{
  "num_hidden_layers": 9,
  "hidden_size": 192,
  "n_experts": 128,
  "experts_per_token": 4,
  "d_expert": 96,
  "d_shared_expert": 0,
  "hidden_act": "tanh_gelu",
  "moe_layers": [1, 2, 3, 4, 5, 6, 7, 8],
  "router_score": "softmax",
  "normalize_top_k": true,
  "routed_scale": 2.0,
  "balance_loss": 0.0158,
  "balance_bias": false,
  "n_groups": 4,
  "groups_per_token": 1,
  "init_std_router": 0.0303,
  "lr_router": 0.00154,
  "num_attention_heads": 2,
  "num_key_value_heads": 2,
  "head_dim": 96,
  "vocab_size": 16384,
  "norm": "layernorm",
  "norm_place": "pre",
  "norm_eps": 1e-05,
  "positions": "rope",
  "rope_theta": 50300.0,
  "rope_fraction": 0.5,
  "qk_norm": false,
  "attn_scale": 0.102,
  "tie_word_embeddings": false,
  "parallel_block": true,
  "init": "uniform",
  "init_std_qkv": 0.0376,
  "init_std_o": 0.0376,
  "init_std_up": 0.0376,
  "init_std_down": 0.0,
  "optimizer": "muon_variant",
  "learning_rate": 0.00669,
  "lr_mult_qkv": 0.4,
  "lr_mult_o": 3.0,
  "lr_mult_down": 2.0,
  "beta1": 0.95,
  "lr_head": 0.00745,
  "max_grad_norm": 1.0,
  "warmup_steps": 200,
  "schedule": "wsd",
  "decay_fraction": 0.593,
  "decay_shape": "cos",
  "final_lr_fraction": 0.02,
  "batch_tokens": 32768,
  "max_seq_len": 1024,
  "doc_mask": false,
  "train_tokens": 274600000,
  "max_steps": 8381,
  "dataset": "wikipedia_en"
}
Below are experts of layer 6 (counted from 0) of a mixture-of-experts language model. Rows are named router (the router's row for the expert), down (a neuron's output weights, with its number) and show model dimensions 0-191. Each number is 500 + 40 x the weight over its row's rms, rounded and kept within 0 to 999. Numbers have three digits each.
Before each expert's rows: "raises" lists some tokens whose logits its average output raises strongly, later layers aside. This comes from a sample of Wikipedia text that the model never trained on.

# expert 29
raises: "N", "D", "As", "L", "B", "Q"
router:511500452520567513536551448569476486465498492475507441533531538560565479518460419472504481443479595548525483547525422517550466527526585554528520509509453522510549471508451399431492467506497454476510432498457514498487505562488553494429514477561497530478537476529496433497542468540562555499494586431521436500511456449465503482543436488539529496499494544448480509541499527501506523556455520526512524424497506513456498456425453472558508509509456488562548521474463465438513588457480410519532471493589461536555525522487510540446524565456526471502485565490464463524504491543439549496
down0:383502492514443468502568596469459463546451452468492498540460446561479537507462513493493521547460529452429551611547577504549505517476547566505515533476549515550537555486444488370528445502478489421483571511509475488490500463477566505465493556441464520455541539496528501433454495456438540475502499445539426478491468494555442491458553501495517494530448515501521472474504495470548538505496532525540531450538437493535538445489534483506496448482479520481439498456577561502459500523507557480546450540459489529541542453469510552495431566499487486471493573493472514545453521480484491512
down1:445509472524420431486459504514535520487483471446486503486550519497564587528487556509370476565486466536477534530557497524497484488491483495552485508477503609490463584554516470469410461506528474489506478486505539528479458471480449532446414475497539539473514463491496395470459419506500533573455505558443518466448476554485543553475444477543558492410522539483425486475526467563513521451497481492502501530445514496532560440415472493506501481577523504515527583481503502602558516497530518573503484515512513546512462495504550550475490545519476536479536425503517505516475536499542500527
down2:491517442468548518514545539490459459550438508445544530496486504457512456494477576494500552516473470529556538508494535511453496513466516547469445507505459471429464492540497458472444561481462444492516472488496517564546545441475497460443482537500460491475486486531482435545553505509462526505545546470526545532570463491479498488552498526523475519540478506460525460508503477568568488490534492513377538448568548553517573514501427466360476518589539522563548514460558442517425532425506532527508538444471524459477440448531522473574431498543443491448525494489444472511507413531499524507
down3:503569480486499548483454496547413539502439533526472445546557459472431482522546528495448519451510490514563571463541557523493520498539533521476474486471508435479577479482485438503464444478478444453508500526419450512498498531434493573497582467556527521441534458521511554493468486448455470510433442552457486428467446511465486379555494447527489525522531561498469576512495498474523528495431535535474489516467516510498600489534567520523530505502543537430476525510479489532500512500383530529466431540537464426522480491488538545524454578535535554495488522483490471503475447559487509481
down4:516516409553506480493547528584503488483491485541444495540519456485480547524536497511515524531461524581513526479493531505480509539552551540451525437416507550517507480443481525546500437461514545488505513513484457568518503455534492482499533377526488505457507498469473455470579542575527437472510538526467506488573597483504510441478500490503453490576444504430528456526533485485512526396534476602476511421469550538496483526515552395528463477543552485476499449494502441528415492397518543466495503524492400493524492486522508550527466528493493520519575453492488506486468476512437469490
down5:473480391418607493537483521477526507453531491538466508535487528469500548420459557525464493489531424531549515497505431548476539510483502576484425515477545456475534502546485506483532480495466499458525474500433528517479509410537505446518466541516516489528477527471524458551478511508433541580495451518531450533513440462491502512501531620535552505471550508496507515458487482490455454525508530578530518508523490488489486488504446418543534490529445539538529486549562446609503419493587530457510499484414406481470483515476528527565529494541509458496529468466428508444503502520522454443
down6:523422455434504470509471508526507539475520508502519512512516455481534473524494489481516430542498520526500431473534554503438458507538500501517494563606561503505499462527501539427500533494422487582592508555523446394476479489406521533490466483472464525493489497524467542527577465508435514541458554443469457429517483493499513466511436541445580515568508488549485415493491554527522506518421545523511514463456478521406488525504536543441534481537563511463525476447481521497479536478521458504490474486534546474408454492504529518507548564542561533423506494570507584555471532470540466509
down7:432546518513466464503507518494481491482515511482480453492494452520538592434501531476489564565498462520488500515445429484536496495474502496472432498540494481524471450530451568460474534552542471557466524500534548524513475448501465526440472531482532511533573385473561475474553493555549443538552544416491529485575513563482611504481422440512465539500522526480562444511469434502506466417537550522494509530530504457561484523522465491473442569502513523523587483470515481474465453416504508509407520472486520491583458557485471528481485471528548506520483436483555500459466467487576499441
down8:456433447562527520521539480478485412488478605478561491501534478526517519501497454518534484508439528547464453469515487509410566457506479453489481525507519442547493547585489473531546489554508551501593453434538484574512552479466531519475510465543510521535523450553561490428513450468510565507518484469464514491506509460404507460452495405534416473534486482499491517516492532567519462570557481520495466453589519413499486521518472495464474425545522519450564539517544426519514463501525545495464513450456423465531512524494507463490445517501503464468520459464500506544549568568483454500
down9:450484364451522503501531526471498443520517532526599507468509567453567571492458490466524488557464479541455535504466454510454519566486488493508424430511463435435485462539542487449524441510554456562549478523506493476488501501475540426500542490565538448480512569494494489483525517551464530493550450463508442492459505514439538510455544597592523533456543545441557512488509484533523475525472508430515527569524471467524565478544473573462511504507515456520503527525426493508446480500519475545496470500579512496500483442533445550522498503550428557475477575525476434466503475517445492535
down10:483555507516458509577511503510492493525466504483581504446480419545501533505436446543529565533470565444511539487466492467560423543452468422567535540502523505467446509503480508487539460470448411490487542447499504481545473477482587544506485471487569505532493426493471623524520457473436420533491486491551491528502480507472454488469454430532508466487536564511529452453472526489496517485523458517539505518516533431492495552616520493499483493519489430536557462562454508467495545505513533510480530508456472519519551542494528527489495522536415418436511551410507495549561552524501527432
down11:525507442550484530551504559484488573446452474492525491497517497528549461493558538546523496508484470505460499454483546512495438517510547457448461469513562471544534467505552539511587439504543422545461495466450470497491473391586508492526426496518492536493524470451496466502476461492520435500515520447502433439482445478527455470471495548486464533547517477432552475435584511516504490553406524503501513533507487504478598526456524521413509463449507492538499558445482479558484567529445493589486494486522483538497537535464437606532609488497510486419492484500452526482528443488513465489
down12:516512566567487510540455577514499537498494461461490465486599386486549462528510502473551492507542527460475518499488519560490538503493477488484506486508453561413502477484459460507557474508547518511497586551589443538503534498534467456449426467499489423486530529454534414495469467516496480475478480442543537486459499389472546490498479541510558515423484446423490496531529449502528538491524455470529493623531487494483513450478540557453525487467498503535486549474578555407485474493537419465485417513510476476456531525507555503522480538509491543479564567506478522482542501511508567465
down13:476554573492465473462457467459550475495476490511560530509557552480521480475457538477529425456496460526489523435460555527552601464494594486524528448453517509503504486466614520553491460468482457511524415513491427510477463549469523492484486555521514560490474486492509442458565554484500581488561452527497517453422505483520500450442573490474482463511475489402516477468527517493516471470432529495524553476531492473520525475503492528464511500527517532516478507483504469471557483421558479600451504504553544445508507521518480467505435483539508560439483611505550496498567453535588551534
down14:509515484474452526523454488499600489474515479470477541511577510565453569483513533467528513410574560487510560494539467524566433537443501478533467501506423460398584554496448479495535504524510498460531417588484537423508499470532519486475515467493518494472489467504516556469534463490472545467529466518447467528567471524501567541467499563465457445492577470482452489486471549563514485484507462523470462515491472513498504515453583546460516511480424532521525546556544510568493509501505513552487478465616467444498562446457576495417520548499501509495482501483500506532496516407539550500
down15:447546512490508462459539520524504546501414548505517575489458484477474473487489515565525541503524450509474520499498451404543516562518446424507486538476498485464480507521463477511578491486473562507449515513459505538417566508490528489457382500572496500460540587560495464480535503496519517579498535543470502543488460511433562476484468493507466472542546580462465474454548498510490469510561625509569475513522528461525401410479469504557460501540524495523496540513528442462486463555475497568425457485556456457422528528474525466501465525528470503487503548521528530515545514571465461472
down16:523524507483496517439462503495465496491456484505563496515499575539533483476566553479424478472499503511497459517472545466554460442465588469436571470543465480500509532537532478517443485499526412506484543512559497412493460551480557435472504509495471476527433478523517443485553549515475489507495510505496447465509545513492491477446547499539459467481545567511438517484577541533474456526456453457469505572487497477482574561508481504548497498561522568554516547462455492527536531479437507552532451596546424448504552526554489445492465542509500494557550466561397455453432455419532538467
down17:495497521521541490518546439499507502488539486542480463443554499489484477582550539536543423525434519512617506515403446578551541500437565461490488523504517539428539457526460451464470529478539474413506502470514468559507477523472474499466549407444559474505502494493484425523528419484567419456478503467505469527438480557566516527486482426502505494531451534492501497420475525552520489458531487551505482481513481564459477539498435449624544468481511533497541510553563499464523457510495510417481493538484478476530565501456531451462475506498495523508528468520550516447523534498541553460
down18:528490517539517533469491457473513523490462500414511504471570509545480452453525530512533534514509578438575519408455492433504453493512626522524462482499470530540508573484474529527521538562501455423509476440524474471560469480479497504509432477400556523433510428453505505485493505470511539559510492489506476527515508528532533397414484600471577557521457502496526502583536432491407425553562499486600553505488449482512483500538490542449480476456516529493487476515514490571529459452485475507506527473500534513524480439515485463533449505528500568524510525486492546476500441510488539486
down19:448532581551450503539542506512543563489495452507487441442532500547526461467420552441478549473564447506501535513513463499452454511513524535450493492514538456448515513512502469461538498522480525492447487435432576514427496493454517573561564511473470494509484502443493426524511498462475469455487548509452426578524493517541427505574590560554528555547559508438510522557504463498444507535516495447482500467482472460388489515450567537495519470525486535460487466540504513522456519471503483525549555480490538483474543450537566576528461465492460518505380461476523491511489464464563542502
down20:544512514491550558557487451488463523512527439465512459557507488424438487493503507540457539468521532490474496513491552490456491494521477496452490505584495446495439524560453558547496507503544545458468451532514438530472538439550500460552496517521456527469515491501543509478492455545425511505442576502496500446464448473465494541485424575518528496517482538506471573458456472483537449515475480491474514512528518500508573472565442497552517462511463465464450520455495489469550405518462498629521556525549520564452517526430500549602589508467564493427428558494512448490530545452549484537
down21:488453523515448525520495611454466538466566559542421448558586543491541570487543438479474535500538520556507425539476479422527468509528471491429533471472517546543525461441470527511471543487508419513528452498448524475463521538495503500531538453513491516518509536529545419483435469498558509479473474481459452466531499518565388448510497487486486495482533434516503508392558413497507449525547529565431486488488500516482510506514425510469545393499547576497483501543420513509544518485548491546495514452494471528557495502505509497539487489413535532513505459528519523472466478515505504570

# expert 10
raises: "\n", "A", "1", "An", "D", "E"
router:493476543522515424532485465496462501505523512536467447480535551464462544582544496559544476489458517565478471512443490542469493447511526471411543594492513570513611564470482547470420494453486429441455458488566560475527492479542489503465423447526526560424584470498534459494557436525432509545459512485415544479463441565596504468519444497531432482466485482566512553532482485552515477468471451541527573510473479540497538503503450449524491454495467492484516503464573463509447530450458495544458535522482514463519536483476508473533482503516485462492540501566507448492508519473483523463
down0:538469576515533572497481560499463470504558488604499507454485439514488443481574448492507546547497553584570449518488554545367503567481509502566561492532437521549483483502452482528519500453544412487515545520529468465421473552554513486509453568470456532454519520438425535483481459462462464512528505504451497535521462537559486504514473474478484510516548580496413459440507510455511461482517459475513505495443532497474513554481483546528505549508549541497468518535473473490497530431473447494501488441439564537576555513535491449505521492455504457506535491486490522497496550509393532484
down1:527566464567562463492488472501545533428489480471557514506540497453539480471501479506490493547477522450431479515453553514534506457513490540553528505464514480468500526479528476459485518442450524534550504533526508545479519650532510524484461456466440444496505478416448530490429514475507473409508525550476498529525509429570512542498493455616496491460519486511548534550528500504581499514523501489433501478387477500415485489510543483577458470518573480509479529467462505461496427481527568492536586534544529513485516434463500461536538528465462448442514502525575500458488491533416545523
down2:516524486536433490416535487487472521551514510455510477524471523514457467443514519524420510496493485467507514492544455533514532567441472449599505440481477492493441497534462450478483494588539476492485485528444484501463488437497509491571500554433460485467421556489546579561491525486535519478519472513539498509592506514481518515558525433514546552525496471501505444495513507445513534466522487476501534474498524520484435578586548539568463531531553452529496462574517516466512455527476507385501534484525539560410452474549472504462530461560440503442572507456467490393516578500542525488
down3:447474531449462530486520490455464463481530432484494519497486430433535550520530493497488483482439501507495487435458524478499499477532487515502583459477507482471529516445531516615540519509510623536506495498454484506460511505513509482513550478484457518530482540449443538471512548480556483553519523398483582550478443490488506499536506503440475454475491435528474416530505510544515578595497496497526516520475444585518480444483488520438545522546594454515523457499473448497501507522425475500509471459490498579474475448482542470511523448593460524534464483454588558545577501606491502524
down4:564483463486517529495555509527542489445505489528428503534480488561593480528500478432542510420510492509502523432499480467503475470508407540507546522525599551470525475471439492511540471441536454455534550497502529449593557500486560492463412538473483546508497471518484477560478480506451507465502464553555496418485549518468454521473437503458536518474572524516547510476427465478452506554542434467473496477499556473462540461495497499550567489458496520576476502470543515562520485474554512477521475480503564472470493552457549490429437489504505539468596452569449377503500500467512471516
down5:437537530476377509546539522478482475520444441464415487529438509439539503479525549479506541524473461435440494532536507511519481525463460473517559537549484471504519491497480484545544565469494484518508448457560510495537473440523510506491496450395502515530475561490467572548510471481557513470477544505535489479539478503551552521554550503415540469506445538434546423512485444459477470471472501463494507413524535475502543571584541498466562569408433438543535487522421512563510531424551463450499536502519509557485488453489472494445536535541440514454515523519476510505536530521507487555
down6:518557518423456426448458583530513530436514516524496485527480458481493523532510594479474506508516568523481495484533510522500370529503400412549471486416492442454520521560546505560517497504484503502497477510581563489481497528430505497435503458488490616487507533503472477547498543543484496499498574434547489466587538457513502434553508453501507586498507471475472555492445457498478553517538545474508537549502580479471567510524499472545493520484478536498449457484464512509547484531494534487458469501502455471476502519614441458493535492520519506467419518500515417454504471508480463467
down7:483441504468467514481545504454455479533517533446531443479501499534435524463524541438554461464555517530454517537544406491560575491486408560565470509504464491502602520574547498492500462512589529508496530462475471460531539485469500441479480489456519459547510499573488483494509452479457522489485587410522468545551527511539489543539506512525482484526431457500485474452459460516572462515505450447459454574535478531487529465488449432448514479570487497515487436486523467539485570499489434532486471507454426550466517567485562541468495549468542540566509529579533535497454529486428532498
down8:530506443450491520497548496522527481450508518489482543488518494538592480502450494513472470521527459508496553478484517485512401552489482431474479570560560491462506502561504504502460513512417494485438460481507539480589519475498515521444498452527467493475445511457523450506473527486466539435518511499471451472585496449512502432558541524568499539477506531450550514479539442534456504464550419563460534510479493583497478499529480566592491437446381450498536460487512517451502541496549496465525447501512502467565504555473519532497496539556609557479565508496506565514498612487530461444
down9:543468517507554427493486456447469523497546545487563507566461512546529526534442524529466531451473448496392484499511491511486537491513469458501408497485528470479518514443397518602421477450493472563421532553445461547455510494506479569465491485509539529523535496531505435514456509519509553477499498525492529504383477504453437460566479448495549431552572490446551516518441495487527558566476487473507525461504490459527519547404510432612506437499558495503503502520540498541462462499448479572484513474472562496466554531556444537490547515498507508502457494506465507461504532474497503514
down10:472577433511448538523466496479486525466540474465507527506515486491401560529427515478473468457526485556514512499501499494516497528516516551485452526514472507585484497491481518561562475527438542441530510520484525529459457544478469525475537512460487458508510575520481445526448477466497509498521530488544426545495552506514475475589531489469503423491526491512492521480478444574505447530470528422494572617494566477549502461479435493564459534496488436532496489502509455518393470545472465531532486518497538423451512480582440434483586646525539489518522515490473533511508551442471488553
down11:500488437516538494460505481540514468472509533545481527559476484526493461448464520456423524536424587431407505524523469561509442467475499590469569505504487428479505465514474533503525477496499407526507455509512494545519490476473531450476519492504487558513473466506521510494454488492492469488459552510452413448558471477528527464496515523439518524515533493466465512475528548512527473488504516434552511489485483557524475540556478509692498493444513534496522505498497495485559540478481479424490471533453394502528522578508557545422488604533496536436456531525464547538456528512456487554
down12:556428448472478486484498475520542449496530518504490429474515524499504567485455507457476504466507517455537466469521474466445538494595481549563455546497480530479459525535522484474449436480550471517474526501427509481550534513521487493444572540519552622500547525607549486512483538585521471543504560436505553474528465548509540488559487515463567429463437544502486450409487456504451518488514548519487554504516509510455519547444479470547488467528470517487488462403461493524566552470529499552527497492502460404491573580501491445476456452476489488439516452506465502490510436446525519440
down13:518536470533575504476609548438475409441434555447519559435498475554454498494427460528456490414509489454575511451409516571550444438508490539465521480472478540498484486498504526498508480461468601442549581484517558506532523497459443462514499442470502441521517515510469499498473540526574597456546585472470507496497466553520436417457451500531516497457528525545431529539528440539505464523531486493543508537464459512484492554476556488544537482505457484512534520487524458500476552528528557516499495499559468497541484445519553461554455467490517506534547526501519480499504513520437477548
down14:460507514483453412479589523448540463487530482483553483498501486515448456499537486487547539442468573536428480550529452481540521493460509424532550486496430503488448444481491492517521542487518500554490524549423451559510491472566473525558478524542506516483526521500523540564538527476551491480558570534468536476417478645519445482425488478453475491495469451504512506481560467531512444606501467515468511476421501534507514557538523455420568489478573474498536463532542590476474542468521537499438545412490487492544481515507490496507487554479490458519551469414466485521539525482523512508
down15:479469581445572480522482395537477554548503514471488480572497491449541453543522493573496473498446477485497458486544462590523457497455486431507522485523549522457526539492504568474516475439488461509520489512481516505491446559549521500393468476547444573449520470532510497456483490493464478548484508473435465483501524484490449474569480518575504450444592505445504472417530512523470484485533488460491506540494577534497567513575496473661503526540422490455514511490512548551495592504530460532448525555474476487479533522539480507503522552461468430472471494494545492469487490534482486453
down16:574542486476477507431484518533519539513517472521543576529570551481496465495435521487447493506583520502464467521520511468453535521533549482548505527486515458488453435533529448496504468487452498490486474514500451465405560421522523532599492412487571518440437459542458557463513510464500465568475549465479535505555556549507490467450589520460534466412486518508452563537576460440499509482495456536468463523505531448437471523474462527435492498518491563504487488502474571462478474476507529475461556494494515613525477482564516487468494499485501460515470427397517531496521500570525562482
down17:476594469592516431543493596582499511472542490499472451462488486572537507480438452527466486471490517449520544518540559480498432565491469499488513538490498530481476515510476521498491446482513501469459477424486537514544528419489462553444482457496509498520524451500475403524488511550468478539488426474444408431418517428535449566542544475436506529577544516503497536519533471482498453481447450469508536477587544483567549540476435412500507455518494572537538492533492481474468542485512520547563534545530497501485565498484503481465533526597494500525507508492519525541525509537429480463
down18:473437502515429512522439534502526494488469492487492487489457453447515499479438514539539451534520490539512542515477503549525467531526533498498591450472543480495554516486486537517541521504514476486532502414489559490483505408530518523521532509501490472481474535471568462496469451550503560483529520493537544502544568490440492421449542563540506479512490468486378466437541517545565428479477582421520479505567534416476501483562539478336469588447549538484492493553509414466507504444514492479463409561515528483530511511482483529546522510555547457503468556509504540492476477477512501506
down19:496490555507485510460573450454482462440537469516539542466526509505454511499465464483482500438459532549508480485545512521527414443521523521466570456551531476490500516552465540527498543482497595543524504491503501467583473429533492439521454469529467514556592515429521541583508526509523412512515512544519502477466485504507531518460485494424476454467531453540501577534539549493508466558492487533541544495498411541511552465515468519671469426522529519575525451516445510446507432433428454502470465519498517499546541495486541513512487562500450462489490538453517480481432515474499469460
down20:464515526506464470536448511511450493495449531494522477530546503485503488504483472517581488504456449559517514501603475497524535479411493489504500500456486531506534538480564468541535474515471493471453453504551584468495560459514533472461489489552576475483530454554515483424599482570472484468472599502469496514446591517508513515557460454498552552426498512493546499478446528486446467517567477559495476529489501507409526583444408495546507457454465508540454475428581469458544470610537496474490493463521457467532443448539506569483482497465509504504510514482515512497441472425560485463
down21:525537465487512574510525437446479580539533550497556466478404534494512431469524470488559537506483572429436526512510538471556459449526537512534520430534471434534493521448433492561435452526505575532520540475474456500523510515534482501480477489525502524466571507512458455498564532451522469509497490520532534472452488497494501570520518511473563498500490539547522489467466526452447500474502478563452545515486528532486530473472439408559462518513493495530446512462460540467511501468498576476503591473388429442524513473444466563453484512461564537498505511469503495497371521542477587503

# expert 69
raises: "ant", "ff", "el", "um"
router:442477473512553439511520504493453455484529459480518433488511471537517481515490454405498560536465530539548507401493482480504430477514533505481591528521553477516531518413494528506550436516507537486459482510441540554507509558516492468480454494563448526559518490525500469539494516495497575494471484471495426430433453455427472429538530529570495509562520547500427533545535514500553536459527502529472573458461551468484546470453490485559510512511423511492531464453478468464526534547465513485533477532548481492511538542512563528466562577440530566465506547523408438549479587489480496435
down0:506475481400525538494592449539449456503580459458493566465493540576472453538483475463434442490490507518536497480479538535468542591543436529489464537499460528521542494537512559499532413528494472468450482487413500501451490496513554509492526496490464534459495504526481567502495530495576505468498471510495496553505504449521549476635528492463479516538507428463531570503540455541491420484475500471535454441497493472547498509467548525435533491492540517462498466483492449458487574511431498544469486517471526495457601490456502399534598530522501488539525510573531476542437500490532483445
down1:513571478469521484503514526620519487542460514495431460562466515436494505477505478519490462527523454481517484481507545435417496461470534574511534515457449540517449478512521596535497510438546475491535570562496435476522493497449499498522493507465564520489580509477477502516529523507478568555507469443474517501560538487537517491501448479444539515517509479478505483467451594442499469512537583575514504411538483451470465494556516450512569440518554448480488543540458481435548528492531549497476446491479439447499526488459497447526557451496475477517489532521594519532466460537381538425
down2:472486531482485532494474530493478541459438399507537499521568473495472471550469438519499517471501489490479534561429512483502531486478452573475553478456495465609454482501487511459526547517598476463455501526521512491486487446505428544490540507541512552507476502605505414423529524494524525406453501466436391491547493524530541443467497496547495447539443416520490541559514478505450500490561469544493525450398530586499601526529546459553483503505469487502553560486520470519537518496553505506506503480545567522513493490481497532511434559497487453463422531550490504473489546461469493511
down3:577596458495496472533450443443505457510526496537556491502457487489481501523480490462415545512494481508500432470477454487484509509508483496462523491473436415557555532484381436412508528490464497510483499496508549479514489565514549481566573519515511480585531450519518512447388543516472440456494491421518510512509483506547438531521485519551514513545421482553559536470534507524496515514529521479488594526499525532521460566494537598468452533439545549500475530465498450480433485474433525508535521487502450461564497502505563514543539526551454539469488515508486468386518520523487533457
down4:507467554532517513546539511483530545552446602494457443603441464490540508541431543476557511503539502537510434504489507502386514467459447514485545498512536489452461490554507487448439599513509452478510461521529487506550514511506548530493550414470522470510488514476455423424521540534524528445448468446489527504396459483548567429500488518498521518540454497535522543455492493481431532483554494559482481451491503487513504516546584492518480524483493520548490421570438473525524432480489474403532502499510558460536499483477491422465462550477472465517500449588475493512543518512455528512
down5:467468520486505526478551465472574460533482498527492492559509554476462491488352514463522529484470479474495454517500457571426452564527418460498527551531477520467562449461478527523512578539525557472501524450534520438506567529509464447521497421480514487524456448506463488480456460490440516465543431442559513482486528466474563535480489592526472566431538472555494450500530481490457455506490505491570548582542525531519520487487537498499496493498495556389497495473514510543554529507539477551551508489488489504558490521549502466469555585513494461447484523420490494574451569545506551467
down6:574562517503471479472455550464515467430510485496529513607505477527445549564469548547513537545449506465465514568469422520474413561525531461445445498460427531532493489473433516461580550493535542475557587528506512478506509466508512467483454527455536531465508466511511529485458526466488555545490572456487553472485497509519520526485517537492530470582473525528438476474595527495493514510510476479480515470511499512487469467523548448463543514453456530490552451379444481515497536438458450482565508543563499493581545534494445463526534518452517505498529470495515521543470438465442433405
down7:493510528463541529533548489519521498515564472495568439486452408510472494507537498481483586478539472491524478490474443487526514474518460537542473429504481527453488527551520507572570491509531515552568476568545530473463491390526460425484428477451483513481480418504472485467525536445497469469395501478465496517544563441491491543456550485543489408538604477509449512534615509495530568524560485554546487469532457545572508506503453519518506486467532489507464502424523558479508578499536493561493495501473445487499583510444544536528513431477522458546487478483519428530501495507479495532
down8:432461528475495532485564533478468476538536488478463524536577441531565552462488464524489547534553469505444540533481417497499528581539538539488472596527418529510462533523526496515508466568558439459501464434489516543456464564521493497489570527506450529445493481448498455565414451490498502504544512576515435551488479585416547502444514449517504526469514494447449518514425495472473486504422488490554450500451463478490508414508490489596452507484494512484513473546529526541492473477488501477524500552499493575500490457517550428528403495557477562510453547460547474527473505473512541497
down9:489550528529454406473549550504497521539469455391532548486529531545560439491503580498480497474516501535549535527518459514467406559426491457556495540473540538523527507501448468521489514531572559454552530423434493508469565486560472548528463503552500486527516423494516398502477516526488530511452539468440536520468573478520446567490559474495486410471433474461501543564481468456476500458538477495472489492505497489501505461505506534512508463534440490564544509457468493445539501437469457483529502514549429545496522506522474460427577497508486474514574521510518492583426503509421497502
down10:473490494531500481502539445500468527503527521505511529597515454601524515498529477508470464534518492462508509513553432514525520504518449488516467481503494479517525500448482493514473529558455590475545545429512517460491457686532438537517554468557540569491460466472528509461550482543577509479559487499532495508403501447438482555505503487550458556465542514521467526522520531514497488449469428501444490496546450501496412535529439490574537477523522479483479513497450552474483435504434513541534458517516478482468487552512524550560494577491484430448491450483568406517491461565489474510
down11:493505455464499484533520456460560573489585495533476461504440453505558505488483494494495513521474478475513533498529531525550543456498501573524419574565494519472578492509452580464539490517451523453430479456533508429501512476560534505557490467519501547518503462475460521432492468438504549575514465510499508564481499523609464461516463488393516514535479484490483466559490448458454498495444551515487475523513503513478470475487503494503565449515468452582485440525456380482456440441515540529618494458510506535440553485541516514477484539496501519524495519522515527508506598504445415553
down12:407431550479505476497438533437463441552540518446512485476493530517489511451473469568526507520511558531430548567533513464427502460603546570501430482512536441518401438446447485508530494518494451469459546485526517565511538473563496578530495553449481469501543517547534544485545572512502495532583533520527492482514553505504512500500503548539581496499506531489512528514447439545537471462525480498452571531489457541567467398463461529386477458507482479431500499420475507537507540485466506513494518501508504452533461420533557489491526557493510515547524499528485513467484481446521466501
down13:456482429535404548529449548476502445544550494580505488458524472490509500559516466433505461430545459584569490504462570454476473470476559545497485543429512530462495499528538510518486501446492523511532472543476416462575489432449549484543448567527446503512493536488513518450487477499484480477517517449456450483559504494443509559515567505419536514426535553533479486565500503413524442493475496482499480552513510489557529534521518479497466512520467558594501471508547402449531488493519474551471505462573490560487486508470521446501534436530509551548561526447510497482492567504475518582
down14:535537428510484467483505481484500547517533500532533523453534501521528511482539540474503441499467473438498437464441492495429448493423517575469518535480539471546415540519452509508505467573475464430451487487487492416391431393505486572530585581487458532479473479460490534494491528552508512467560516599502511523471503518505505550513542453567490513508481474522536510495521550429470514520521553523547404450534550513535489479508462514476474484554492486533522496459523487538470506497500467423489562465550485559527481444513527464436404524502509457522529541508494490542506569472598570505
down15:498518575493527425541471439520477559495542508520546513469567408497450459533506485543470546497539528508548490482468470517535476487449512518427478453496475527554511449591463430526531549537529499429514490526459497537479444487395496466494552477522474517517523526455540500477493487501488495490464464461535514464488483419444522532509477453473563504576569477521506558446481581587540511541432520531428493564456515467525511461523542590506554518559507479532527493545525505511508413566488495494466445479452537544450476434485491481419558492499527425532510491522479497433561563466484439516
down16:472545417530519462539517485484497538543478470498516485519499466413538533512488480428551465469477498507496510497535524551449482554535525495466530480568541459583557482500511508484492432455482547560590483439541538517482541558516528552497440508518523481536437492516475491408506484499492499484476552540477545510432485521444419533514499475410498458507546514498455468523499472481519416435445444448523473483540443585498541496539529482524428493473483573573502556473493487544554586557447438480505513507556508518565431479464498574489489536498488502485458541516550474551446501569433433459
down17:483451520507492504488545538426504463520512544545496529501450499529449455463620470509440475484446551497488519529495551526496481464498543575512540514525466498492476631494432583499493493548490520552518415507541507471494504508455481549501479495513532532526478480490442428509512443499552479518495502383487424464553526418505416508505500515530478495522505473553485466430502482494494490459463567463484495419578470503506557525480449510617473501523511502424547425576466521483506521439575455573484525534510503487473514568517494507533486496488489513476510454479437477554445524516483427543
down18:518495545451532475499470510497494509543520520424532529575514523523542478531411553503479429485560499503487520510447407547443543516529521526486498508477471542495523475510529491513518530426513522545491483504543499514464472649521459422424547479503501475498509510488477501452490499494530429510472466420516516486434488519505510447499535585491504475527469592508457444498487493583551528487480497457550538512478471427525499495524551488545537514477468487635514484540546550509435541511516478490507501527438500479494511409553466446508459619439467549596468522502480456477570491528498479511
down19:550447455470567536540521525500454584536529491530499484437448481560477498467484436455541539511620532420471488518511534562503500546510546470538485526468445491481543530574539438610604462512488545490512520534481504504424437423448509461452460483565525572450558470484522474498486568520468485450480520496579489490520472567514461521495498445492484475512472472539487482485466544491515436600499586519506489477523555513481470491468499476499472508490530498497501509495511457503521530482476474513467441496492577410427448521482538451535411438519544528485506508454543485523454445526510525524
down20:464511533496503582540544495435516561489461504506540439468537442537481493543517492452587520500483423492551527547423530468513483460487479486550594432524532522498404564527490474457509498484479430487462445444485542496484557471524480576476495508540527477440473503523532387450459527444558482510523481544459448453589525496508423509462528489519499501508455519536518506525521492524505511466538462485499479507524547506455433400397472488466441517548535472489501532510556494476515509528541541529531505549434504583514491533509486555512454575580499473515511500504493526538498609444481469474
down21:476472483524435462481521462503508516480501466462443444536511573443486570573485513411538515483477472493459462570534529522468503510484473498491508422560519481521590478483498430533527481466494456538433550487556487476473499583493512512501514504516473560498522439517494497482499532532411512527478479519457453529440570472489548527500451541479504515576450508568525423574425516532454539477480487551510478536449502514543447464462537487479528445494496487484438450495438484519519523492439540576533537485472541522495622444455585553532454568437522539503549419474521527459527459491543541523